From a checkpoint of a small mixture-of-experts model trained on Wikipedia.
Size: 13 layers, width 256, vocabulary 2048, 86.9M parameters.
Experts: 64 experts in each of 13 layers, 2 picks a token, a sigmoid router, a shared expert of 192 neurons.
Training: a variant of SOAP for the experts, 1801M tokens, 6871 steps.
Below are experts of layer 7 (counted from 0) of a mixture-of-experts language model. Rows are named router (the router's row for the expert) and show model dimensions 0-255. Each number is 500 + 50 x the weight over its row's rms, rounded and kept within 0 to 999. Numbers have three digits each.
Before each expert's rows: a language model's description of what the expert responds to; "comes after" lists some tokens at least twice as common just before its tokens as in all text. This comes from a sample of Wikipedia text that the model never trained on. Tokens count by the router's weight.

# expert 46
What it handles: Capital after hyphen. Capital letters or word starts right after a hyphen, quote, slash or parenthesis, as in Nine-Nine, Bye-Bye, Euro-Mediterranean, full-length.
comes after: "-", " (", "–", " \"", "/", "\n"
router:506506486520428472461484531531568445544478476545518611446505594506534534550583597476465502555475578474482673525470518485546427514563510503494435500487566493440487489442508488532466500560466489535538537429454551551383476513458455438510472551476438472489340502457465521464495503596541533500501508497499521476480456540465471493403502469509546470450483454513525520476486487458530549442556497549444486490479486462460530531465543410550583523514537471451577517571577650426377494509485551550506470624431576449490416477441470490465474428486507539432503567525504479533453585406499485504484446504466529500512533516364524416421434479550613487524577591466469531482589509535518396445406491501489475582534492508532486487470449494500516566405469489473611396516504461529536449418536560

# expert 15
What it handles: Hyphens and dashes. Hyphens and en dashes joining compound names, ages and year ranges, as in Nine-Nine, 12-year-old, 1977–1978, plus some table pipes.
comes after: "\n", "6", "3", " t", "5", "4"
router:489514534492493500451471481600494399558439588454513495413482417544519429448460534504491499573578543552497509561488539522517545480484462482429507462526382534506493528509532543499551520478558475496505500524479562528519426520506655475638502535513446576444503538359541404569508456391480452416416481504481459414475496486519544476421473502444461413507443454560434513526494484583506427582482508481525422474498477431494527449528499449466468536542469542498539569549463576466518530486420554475474475471672475544594422461472540456411430473392525418462483512584532592476529531502544551364438518469500416569548555463470432448484437522450420473399439473554483525521496516481439520537511558535508442496484478503509537507536469500423464550476499519489475522627519484498519472565512492

# expert 11
What it handles: Possessives, numbers, name endings. Possessive pronouns (his, their, its, her), the s after an apostrophe, counting words like two, several, and digits inside long numbers.
comes after: "'", "0", " of", "5", "’", "am"
router:633465450541637512557493503476483471554487481433459492476510561471513525542490486482495418540480489632519592551407560573486534518487531443369459515537480469499512560447500423466490564511504412464488449489469486534503512476550499542518458499405619454480543429566520436494486477516456461442482474380543519400590500536479452586487494466569461405544493497445477516512482549567475532534501567426482426523536553454531482422518560587488441445509408537481507507470528437501542470526487479526470487461491545588579606517482579511411531469510484481457549521525505545448502475537466411510641490536549481434500410506518504501526523495489511525569494382506495518475389484515509356586510502502442500442499444625494339544477522534526453512574512539524559463445508490495433556477460549

# expert 24
What it handles: Punctuation and function words. Commas, periods, table pipes, line breaks, digits and function words like and, was, is, been, mostly in running prose and lists.
comes after: ")", "2", "1", "0", "3", "4"
router:641486395562637545522471566488464480512483538486509473505526508512515560420515438526512487453485451513525534447411653526468457463514523509472509528538434484535535479431531464469453511485625539493510488506483436521479517487583496541498528498437600512483607430509464449521485539474477524453474456434505512461459453529465475564471364496560426403512614493512499475484490500556469521439439554430528437518497555536522464440528550596544413496559442452507498498440502437509520535526450432449443488515518493627488469467574565573493544485530483487435563485556499490508544510518492410525515512445524482448549461495489512610517500492502457480609468390467611518554396405501489411486512479483460505434523504589437443509485510551620429503638577540578433518480477459458420578507476527

# expert 59
What it handles: Table and list joiners. Pipes, spaces, semicolons, line breaks and and between listed items in tables, score lists, track credits and species lists, such as staircases and balconies.
comes after: " |", "0", ";", "1", "8", "2"
router:650485384556637522532485570472440478490473524494514482515536505497497576428539403524519495440470436506546538437434644534447471493500503512477535506560439495548506462419533458467461522488618541499547494466490430539492518492580500528474539507465585526478594431528475457524489558477485535468470459438524518453469417509437460588457400506569406431537574505510499464478489508530443564460465560448534428492510529546518489468531530615547424496548425465507485522435489464510502492559445435419438470501528512628455480463532557587527539466534476465444560475548506469509567494507482419539511512433511491485539434521503489631503529495498434500586465400481612514532385404498503427460499475487481512489526521565427425500501521515600424527615571548581454481486477467441418576533501537

# expert 29
What it handles: The after prepositions. The word the after prepositions, especially after at, as in at the end, at the 1956 Olympics; also at, near and National.
comes after: " of", " at", " in", " to", " on", " de"
router:533528530440496499495446457482506668534543420560444488493467444429519498431512520532493470381501486364510481567468442491512463422561457563528499469463539504521515579519360487436495524476454438564543477480424520471525512486418532568507546426568417500520469516528561533501504437501534477556430516533512509607553482540482497515525545490514482509588535465555347417436453544431518458441482466534602560552520492460505507526546506321440472496522540470547550487483450480487504470481506481511565447458433392516438418541508598514481519533425443511537579527533510431484496529531590624520574446438511528411436516538517494508537432501515482468438488557474428418534563415461476589507484511541473475564446529452592611502501457442463423558502498523434486462507505507504504549480449463

# expert 16
What it handles: Brackets and list structure. Formatting tokens in infoboxes, tables and lists: opening parentheses, line breaks, dashes, pipes, superscript markers, as in Elevation: 96 m (315 ft).
comes after: "\n", "-", " (", ")", " m", " b"
router:538530528575433453460537511591548501419543449466632553494560505574523492463496552508509531415560436526481456562541485436500497468563489495425403614449470453389414503576493620522511474518391437527482517462536464480470403453573529480485526440506353451533486505456477490543523464500492418583512586541446447501432522429550517456518561490474485483491538565523454553368469494433548549466457468527486467472524568478514507491474501519476491522370403561500436459503387542425469557473565526557536471438521500450522455571428550444438537477413570460531433482530501547531522619524521506521595530483546470512526533409469487419519509514464501508531421424481551518510558526513508478467509499504628514544403534476446467535482489446411539473462537481487503478426456494564582475495448435

# expert 56
What it handles: Digits in statistics. Digits inside numbers in census statistics, election results and tables, like 103,493, 3,130, 2.30, percentages.
comes after: " ", "2", "1", "3", "4", "5"
router:587479484530564563523471528501493510476528547490535449494488554551439578579474479481511472479502531438520565428455646500481440448496485489512492429502441535545561539492518506455412533483534586474471512473580498477529525503573499537503566438409547520456624485493447468506457579550530542554426441492468493464498465455514493498476414502495469416549625415510523510400507539493533516420470547442461424640501550514536419476523471571566410450554461419530525475489523380503540515521444418476452501519487468641483482504597509530520517465492535502428570504551442483505491479538466455531537468535528486486488412524485503591552517518540456454599413383528612482455419402505454465457535463463485577462508518592383495483524517524614525549524594510570490537517531387448477561472491525

# expert 30
What it handles: Pieces after C/c. Word pieces following an initial C or c, such as amp in campaign, r in crucian, ourt in court, ounc in council.
comes after: " C", " c", "C", "c", "ic", "oc"
router:495511484494428453427452409493511493446533396527506491564524510588560406542479519485465446558499541561516486564509538515583459515520415549501523382566530506459482471439518563545494403477451421509522457589507565455566419508442481497513449485590541486530528449500446558488532428431522480530530530514548478546452550457541519521524626502407533450495467512481474593590493488443515520613569495474555606474493447436605486488493511528482515478507540436532557489509495527516544490505494501546546492480528457444535480638478436538508599503545460440530560452421563526488463515441588537486517501510410559494511414540441515444510480547527524456446503527572508607542561483548467451534435498432587499478512533489512559516429503482533554495428409441423482384634530541548516485550476681

# expert 37
What it handles: Spaces before numbers. Standalone space tokens after table pipes or words, usually before a number in tables, e.g. | 15, launched 21.
comes after: " |", "|", ",", ":", " in", ";"
router:565495425525530554496429564415476496495480492513498563501516466483517512392460495528523519482513477443442518477441556427463462487524543501550487540476471434435536463437504510462435503470550428519450465458464437453451546528536576497573527496407596562462610473506475499427532489462493507568461456489435508457467477501507538507512426426495463452519432424424494480469593511561545494416479532458516440569507526602570403430492573663512432523521528595490514481492524431514518552449385475536551501466437501478485449463562514451501506437567504497489521504596479433575477515503566401495434492467482473563523496430473464456509504449510448411600498482354556584566440465447605461542521461500427532356470505520493480535489523557583453379478532529562395477458489442556458519529431448

# expert 5
What it handles: Second piece of names. Short word-piece continuations right after an initial letter or first piece, mostly in proper names: M-ah-arashtra, Margar-et, L-op-ez, M-ale, r-un.
comes after: " M", " R", " N", " m", " r", "M"
router:448475511498448492502503494512536526505504523511455584497514521464520415521500490413484434434510432542529498530458532415409380652548449460517594589486487426470527589564493453489553530461474512463545535487479505491420478500496469583442551482522388557519519573526504474453490447444564495430459554565568531461520516509493491438472513342560514575466512532455352552528478439497457546506448435510486570457545404441447602570463453517451559544503540512535501487524405522511500592448544482487539487529491510473508565522487483492535526452501463565521482441488494580469376588466515456467396484540459427422526430482375513505468536495577553475519546360537460478489496572571489421544517556549435526539450520409495508468504481511595540606529464457461434475487516480520461422568510527

# expert 51
What it handles: Section heading starts. First word pieces inside wiki section headings right after ==, such as See also, Personnel, Players drafted, Background, Education and career.
comes after: "==", "\n", "===", "S", "P", "===="
router:418428549557549538547536438519489453499486443527459461573494530585528414582491530468476444493552468540546451458530404563461582633377527492576443478554546454405497458525483494491515502509494421499516476466515526403566563473463499419422452546538486507511388537464469531479469454567447504396557521468564507582552506540563488533553611504510544550542395502616473385530515472533514520516504387554443544509513520487457495580490446423533566533575551533545516483557512560515538440514496523462394526444420410404484659559568474477503486502449538502554472448542435584545540442536571509450498522473459477523530549551523528518512501456551536510514500591519478525526611572505530472561472496573512438511498543567477480496501547460434503533468500465474528490446553530467507396599513521

# expert 31
What it handles: Digits in numbers. Single digits within numbers, years, scores and table cells, e.g. 2005, 1997, race results, 78 rpm.
comes after: " ", "1", "2", " (", " $", "#"
router:519577425536610528561518535509474476510479487540457515510451481559488585564408549529543471551508484542464390457482584492484476471517486477493436520556416457527459496455525427482300551562598597539547439476474467577484560577468476554483586524440514448519617418543518498479460564513505515428489474508540538485503501547533494505545401364567450453505618393545545518500528435511508483470497554489517493553507583470611514443541517648532417490557443419532483512520478460542539517519445488476525500482548452586496443440502544506493481502581439510459514503585473468483470522486558438489451519483523465489552512431495503552509531477515482483606507410557501447519445436573539462475499438511435536404544456607478484492510469560556456511570593560601494443495504492429454543457496505

# expert 12
What it handles: Capital initial letters. Single capital letters starting a proper name or title after the, of, by, chiefly B and G, as in Bellator, Buren, Baby Blue.
comes after: " the", ",", " of", " by", " and", " in"
router:624562481487536553506467484516477458531485520501533513390505552523541472386502483542511529492533468568532575472427505517507518470546582497483498539607431514618544484626458498534421506446556472501475475579522448503514451562541571489428489456483443421532608518552505465518486492564549423460546463468459518465388472527467545458464477459419490357478545478454545464492534469532517513506456516448444463541483553579592462546496482470548440538502487463555484517488534372552474487547566439520513495495518511558492517474493565580471589605462568584474538491478454399538503497477481499527480568480532432547494517470437535531474579493508501498520473465499532471550441413524519451503538431478351424413493445452431472476535467495466550382539569551534297517554510499465489561426443545

# expert 45
What it handles: Infinitive to and modals. The word to before verbs or in top, and modals will, would, can, may, plus month names and digits in tables.
comes after: " |", "ed", ";", "6", " $", " D"
router:601501409627601556517465548476444425498491565503497507515524477465505553454519439534474477436510507526489461451382561509416464488507520509526486514527413495498469507455525456486429515496641502519497503514469517551465498462549500560443553514432618509512574459557461467551520530426481501482457450457527523490497475519520494577503427523581475416539550494510515472459484536514490489490468551416508456537522525548474466507537527507580434492534382463504480562466485437534468564487399432446398509534509529600466443463556593510541483460525510491419566497565494501515533567487545402520454533419521513506529485455440462588505484484487500497616482376509561505565383422518502429505560477483525466484507490591436437490425518560627486557659571543585404500482467498425418608539540529

# expert 41
What it handles: Line breaks and mid-word pieces. Line breaks ending paragraphs before headings, and inner word pieces in place names and table headers, such as Calif-orn-ia, Res-ult, Haw-k.
comes after: ".", " Ar", " ar", " con", "r", "ir"
router:578539572511503458490531485579503526535449495448407500583552544516505546522553476488505540524522486457396535490521397523574518483518575505485422443442505502439489572518461578559568478434447443509596605505489470476489483452525520509497526497520579445520517567470481518538433471378474455435492484424442432532585501482484621544524592476485497511462560529559461607523547457513445490515463476526474515514507538620621492616480538544543534453514382557438469510588506478507535494530587502552527498476397502539499513437558485460477492616514466529479449477472505465453461561535516547405520456600543515513474520435530569482526434524465545460485516508521590393459441451435616498442518510572506471487405453451668521455482451479534519431521526406555434500504414521549521483500567505

# expert 54
What it handles: Numbers and table separators. Pipes, digits, semicolons and and inside tables, statistics and numeric lists, such as race results, score lists, measurements.
comes after: " ", "2", "1", ")", "0", "3"
router:647473383574643527521478573473460479489464532496519481514531483497510572431536422527511488438474458518533552440430642526433469479491519511475526498553443498544509471433529448457462530487615545497542498490490430535487508493582503526468538508447589536479597433515459444529493557490497525469471456433522511457478434514443461585457385498574402425530579496510502472481487513529468562453453568458515426496514545546523471458526541601538423491552421454499490516429490464512512509527445414432430478492521496611477476462561559585532542467520487464449557487550507471525556505511493409532511493441505483480536469503508492623502527503488439492597446398492608527541384402514492424465499466496467514468509513581426432499483533536609429539611579545591442501482470470439415569535501532

# expert 40
What it handles: Year and date digits. Single digits inside numbers, mostly years like 19-8-2 or 2-0-06, plus month names such as July and June.
comes after: "1", "9", "0", "2", " ", "8"
router:558470419617627548539458534476461541487462523483500477507510454508530534435489458513520474404507474520541578508421646530441457471467526525472489529521438502534553479449541476452501488484617477489486493472497486496537540530560526505498519481465561455463591444502432410507490541461496529499489446452515477493465483537494465554469372495541400352501601508527473517472524510567462515442461564449550453538476569538530435466513573565510437511537475490478453486395542415500521552539436416475414476500539512572485471468558572596520519451503463530432577520521527512516536497501469446518472522435513508455514429488450539635528525481509482500560430397499556490579394402484516412452510498480430509416490536582414422506483514519618429561641595543556431461469445471444414517503496525

# expert 62
What it handles: Sentence ends and newlines. Sentence-final periods, closing punctuation like ). or ". and blank lines or == heading marks before new sentences.
comes after: "\n", ".", "==", " =", " ==", "==="
router:634453385524632522561486547509450391527538595514482450498546554494486568427519489531554474464498466524540501455431660452479457544504520517487516489522379449548506481442488472484469521507610516534472455498514457512489552513517516538490489487427603494504531530452447464515462513518480559530383440461470515501406431517479437516505408453645438403515553507528577475527411513554474541500483516460499451559516585516502478441516540553532423529505480439536476504447501457509532521532414450463399517497494533598488518526537524508460497494561438436434602470472487447503510494476488466532512542473552469513520464510532555629469473520519470489612472389453527526545395418466503417511538466487465549491493520546438438492480509537636401482607525539556428503487498469475427617503465534

# expert 26
What it handles: Digits and music credits. Year digits in date ranges and lists, plus music personnel and album text: trumpet, cello, album, by, month names.
comes after: "1", "0", "9", "2", "8", "7"
router:619544422540541467524567461546457519465505450487465513487507430542546526507514501377537545512500427393572533490485584516465547445607484483568537514420464526476534488479589505538515500458603466497527498490582476564527525453551481523429539487429564541423461524495521530529478463504479526411443474502492522432568548494547512470378443500569504454589579523607443506434556456542520530395511454543526454575512464458503547477529449436607508564551461524442476532492459393531559435526494496438536540474477518550499391545505523482507472527584566520522456543420458406466530457540500467482571498416608531487512481550555472592525521501562505524589415500460544614579411473563531437476442497343509513515459484451474513498547569537525521464592525489519591503493523404438490514500468566

# expert 34
What it handles: Letter L word starts. Word-initial l or L after a space, as in scientific literature, last day, lumber, League, led; also the digit 4 in tables.
comes after: " |", " the", "|", "4", "6", "8"
router:601494423508649557538470585515447487553495523476505468554508523510457532438511470525517500455492455568486552485455594583476453461516484494519489605498442517520544494472527536491469486484590549471495477481475484522525500514515460516506491491424552463473559431554456480522485542474491515449375435446541498493506443546484488523517426487537408396527612489518488482498419507492478515442406579460548408522492547485491452474545542617490423504563400404508451531432525409534478522534451409455434541511484498589490406438562579519456519470502482483445537492537482472477532546508488390462461536466523476494564474469522462560500515483493479471626464372427562579556401404504488416527542470562451456406445491593468522493472480548658498470586583520591474597519463455460440529492487529

# expert 58
What it handles: Place name starts. First capital or word of a place name after a comma or of, such as New York, Massachusetts, Cincinnati, Midlothian.
comes after: ",", " of", " in", ":", " and", "),"
router:411493526415539536518535450569502554413526517445532434506522579473556513487520485479498475605455554530474548486518523545465473475531490430448542434445518575625505453550527513535503474540592481472461476551509512545453507530474569415340517472383499432431487576593461473472470450521480522488539556426555586576420438458448555587474507509424472550511418549453423513484558565571498491496550450552460567510567599444432550513477487536578568556455542623556562467515505517494510473520485513634471516532448546566518511521509430388583463513514547552552581520524525488486522489488498445531487575447482507471467538580581527515460514523495576451440548531478409444437459480498506452553517384593538472472464521395580426491511540487484528520505536575526503584490513483493427531453547555

# expert 23
What it handles: Separators in tables and lists. Table pipes, line breaks, slashes, semicolons and the conjunction and that join items in tables, track lists and dates, like 1912 and 1962.
comes after: " |", ")", ";", "|", "2", "4"
router:647474384562649520509497569470450477499469525492514484507551493485504571424538413526529497438460444518537541441438654522443470486492503509476540507558436503547510474426532451468467528484626548496532491482482436534495520493578512529479524515463587516482596446518475455512497558488480542466464467436530520465466422509437453591455399510559420433536572517528505465474494511535454565449459571454521447482511536545510461470532526607543422495554427461505480524431482469496504498549450430424444480495526510621448479472555547588535540463540474470445567475552505458528560505513472405540502503442493480491536446518512488632495530505494430488586455390480604515533384406496497421461498464493487506475513513569422423502503532527601419519609578547576458492483460466436423577529507531

# expert 55
What it handles: Fragments after P. Word pieces following p/P or starting words, e.g. Pakistan's ak, Peak, puzzle, plus the prefix un, as in unchanged.
comes after: " P", " p", "P", "p", "op", "ip"
router:420592591475418483570494486567491447483490480494499560460563397462516502501466534423506506497489510409475475538477481481520602497457414549601472510512573532532465430510433491551459465490448454495497469491517399512437452534512559464528471482517523551473586503429588524531445499374453487485481511440483518546500523472425478423562576492499448568516493525563486518479455443416536429487538540632423460441508535545468487492507451498474517506539549595453505448519533454427538509470517514491405487510482490455584521507359500589550484458374383493524487444516485455483490502430452674615428426515472565504467587487379564444494524481602517465477531490425479436500512533462540430471468461493526603511513503525557528536466558551519489583537419463472421512494563546535490425499521467

# expert 39
What it handles: Table rows and coordinates. Line breaks ending table rows, table divider rows, degree and minute marks in coordinates, and plus or minus signs before numbers in tables.
comes after: " |", ";", "|", "|---|---|---|---", " to", "–"
router:487495435498528515446560420535570501613608561532519520549408522439552478513433516524486560425530478382512485585610394431521456536434492508464549417583556565493549539453452501567475469499411667468642524438506475558420448470360481482501558392422559473485498443595454449507568538518456507482526567514567509441498480530538496473515546539475479520512567499452529486488422476553524537445511556523484483449486552492512493516516473404459452503488521562559536444508512425533523418496466486464437541468517481455555552462563442462475513438424505613521609475487500486480462496518497442502397542571523443489534455484569424466535438505469524456387453412537406581527514482472469535466511544533556419466526498515457456519571487478445543552527419503469505472459511508538542480472549537